config.yaml
router_score: "softmax"
lr_router: 0.00111
num_attention_heads: 2
norm: "rmsnorm"
norm_eps: 1e-05
rope_fraction: 1.0
qk_norm: true
max_steps: 7682
Below are experts of layer 4 (counted from 0) of a mixture-of-experts language model. Rows are named router (the router's row for the expert), down (a neuron's output weights, with its number) and show model dimensions 0-47. Each number is 500 + 25 x the weight over its row's rms, rounded and kept within 0 to 999. Numbers have three digits each.
After each expert's rows: a language model's description of what the expert responds to. This comes from a sample of Wikipedia text that the model never trained on.

# expert 1
router:507509516483568487499532531474500521499530510513518472530512522548513500449494518536496457483497486480541520515494520502507535468514509516483480
down6:498491508515473487527488527520531479498476469549450487500471479436504483492497481479496512546418528494465481466516479487476465497491439484504499
down7:494525509498538477495558483545504542519502501477450524432519518460545505505530503490522553489487488484519553510483495507490487509484449530512517
down8:515504505500537475486494496532519489514478486465490530523534477476538537498554514513545486498485504425491528475480510487500497466492523558516522
down9:453538456482485519506504467465526553521522475461477508504499511486521515517515505529524523505440488477467501507518529477505468478528492468436500
down10:528536528493512478482484548481548489488502532501463530545504497471493543526473486518513496528481514529521517517509490492458537504511470462539505
It responds to: Mid-word noun pieces. Word-final or inner pieces completing technical and general nouns in expository text, such as gen-ome, c-ave-olae, rep-roduction, coll-ater-al.

# expert 43
router:437494502513489480533501544499518484478496456491472466490498472465484506460509487502497460507487437516516491463500490466468498481521519485481492
down6:490489485540548495520507478523486512484504506471478510491549479454498450443500515533508536517467442464471496517496498461522483469505465520478486
down7:467514536460516529488493544488455539468464471501526481522506496500492522501490521500528484528446491464500488495533521469493512517527468470526499
down8:466510511510468477524502500472549486516503491481497530475473531499494481530491500448492471530516471489492467484512488487497480530529465491482476
down9:497529507514493516520500529505474520509477468504502450519544521462475507520547539522454533466542497508492521509474466474486517517481494496503512
down10:491440456531538486465510486496520518539487479497505484471459507505474530534484479486495539501509543482503494522516464457513478521532524451569494
It responds to: Inner word syllables. Middle syllables of longer words and names, such as Acc-ol-ades, harm-on-ica, stat-ut-ory, Sub-mar-ine, Wheel-b-ase.

# expert 9
router:506484535548481490541471482509480493532491537497495490533496562481497453495498513450520529518504549501505533475512542501489517465494490483474544
down0:508469535506489515541485502515532518497493509516462517519497497498489502478507513489497434510529437498469507486503521480492464480529474498474493
down1:485471494461538462535510474476518485474458508520533471502499509497512498467504518543493517469521455490499535512498485528461491483482526516473484
down2:488475544494503500506529470492513472492495524523479513458512518467529505484499461510492495548464558534506537454485480515450501491495481511494517
down3:483478513464517505503498486517512536478519518512479521533513497484524506476513514504492490529425493493507509510549511571501504508475463498462483
down4:501525483518495490443509495499439484516511487552486506474483496478500520496533493500511534453531471522503490475460489536524540457503494507495557
It responds to: Early letters in names. Short pieces right after a word's first letter or two in proper names and rare words, such as H-a-iti, Ch-ak-ri, Far-o, Be-xhill.

# expert 61
router:500508517485476466496436554491528506486479485513486459482501467446493468483515456493507521559482522467488461464504521517474530529525511494502471
down0:473529515517533530506477507493517507519490514512534528513507496490486542483494538473527534536409538518516476472479524466513549512496518495517493
down1:526536479507505515491514531486510525525475531495495538500490503527517475502477501520531521510499494499498537507518507513511445468550505513502500
down2:532466452475507504519520441505478491484497512504492516499490497534517507521483487501478477455536475521505508540502533502534488527498499518520475
down3:467480464479512495497504514526479525524515487541472501492476500521458498513463515472539488483500477496492440461503471550507493483540537485506500
down4:519470490513499515528520512523511510461446557548498493530498504509526535475514503546514514494487556533518516465481492506511482487501543514498508
It responds to: Capitalized starting words. Capitalized words or name pieces starting a sentence, title or name, such as In, On, By, According, and In-chgarvie, At-heistes.

# expert 44
router:520485456534479496470520488513493528506494533508450485484480533483532504498527511466522471525523504551521519490492524478530469544502509519489494
down0:452461509522479479519557535457511467485495502510499512519476548513500467481499496512492459474529480509531520542523501541527488566505464501523495
down1:506451497459491526494510523503470468480493496488556497499485500547505483514468516470480503468516515507521520503555486499523523566466499474545475
down2:502473472539520547512471502502497508477488506550512446504479476478500503563483505474501539539543521520483475502490512519446477502469517491485520
down3:503491505474518465534575474513491512506499466510499503485472518497499493490471480504557488533468507483480461507525497526517448530514457440482481
down4:516503531477492497475537491489475521491486503458480477468492497480499507490540509499520503506487516516475493494464509532486492488546506514527442
It responds to: Prepositions and copulas. In, was, is and on after a subject or verb, as in set in, was nominated, plus Kingdom: in taxonomy boxes.

# expert 0
router:526505489483470522530489516454494473469490572463567480501488546490498508492510514492506485479481476477529539488481501469528524497493513484488475
down6:497487513477543449481504465512473520471458505530506488459492481519464496520491483527506511540502458468505504475491485509494504503508471521510471
down7:467522528503487461500485483498487491489508506489488488571493465472515481468470514533510524450556509485512504518512482506508558497491463499477516
down8:490509506575489474475510465480526516473493528486519481485521518485495458489501514547504501490421506509498496493440488491505507502467524537480512
down9:529512500465519506476510510516570511521507508511510536492530497481527473457507484509522516517577510495508508514468509500518554520526501511501512
down10:541476489513505529544501507474533508463515505494534501476487534533513529501489490533479490465526493492502532532509519522523483484501487485484464
It responds to: Mid-word pieces, entertainment nouns. Word-internal fragments in names and rare words (tat-to-o, Sky-haw-k, Hop-lo-cephalus) plus film/music nouns like cast, song, story, star.

# expert 45
router:561514479501518541505540500498522490479479504473508531564518503486470519469512507485507521464484499482527432497469497484499484467513464521508477
down0:517499498498488507525468503514495497495529558537497496498478477498532506448503503570513507476489528525503515447512520496488567465522524536487484
down1:466529515468500485560483524541454486492482471505486474493537494513483474463533493476517551509514512456490489531542509524530514482494530524516529
down2:495444546504494469508524521492488489499490474526468474461540494474502445463508470493528495535460519482504497510549480508499496534507534505540517
down3:509493490505508490479511500488497520503517501523474460501511541492507475482486509478509481490477535500499531496510505493545566531488504530488498
down4:550468481495517496481526523545526484517495491513452510495495497458514507493452504528539538542488487484524472507531537463501507515500501513497499
It responds to: Middle pieces after prefixes. Inner word pieces after prefixes like re-, dis-, un-, rel-, such as ret-rie-ved, rel-ie-ved, dis-ad-vantaged, plus Cyrillic letters and score or number pieces.

# expert 48
router:512537527490526510435520492502466516509539517506504483572487469481496490519467480504502491504504442478510484497534505496466486522502479520486490
down0:530537521466472539541495485479549526536536532498464485507481515544495498503442502538504473553463491481504525556471534486506496473526489502502451
down1:518497499488492526541541453480506466448518440504535495490501461520489489473493492468476523472573485451509493499497486507457536489511490497513465
down2:532505507511477475495481494471459504529511505492491461460545481500510516502520493540476497520489453513488509504494510497534509476518483536528516
down3:509525479507482473452500529499537437513490512510510512516478467503479495498518482504485493490493457485528522477471504498514518489484492481485479
down4:510509516505507513552516448500529477471504496495466516556501495463500516512487478531492542520489478457514541503457537463510496513497471541525517
It responds to: Digits in tables. Single digits and numbers in tables, climate data, scores and incomes, such as 3 in 32.4, $2 in $26,920, 4.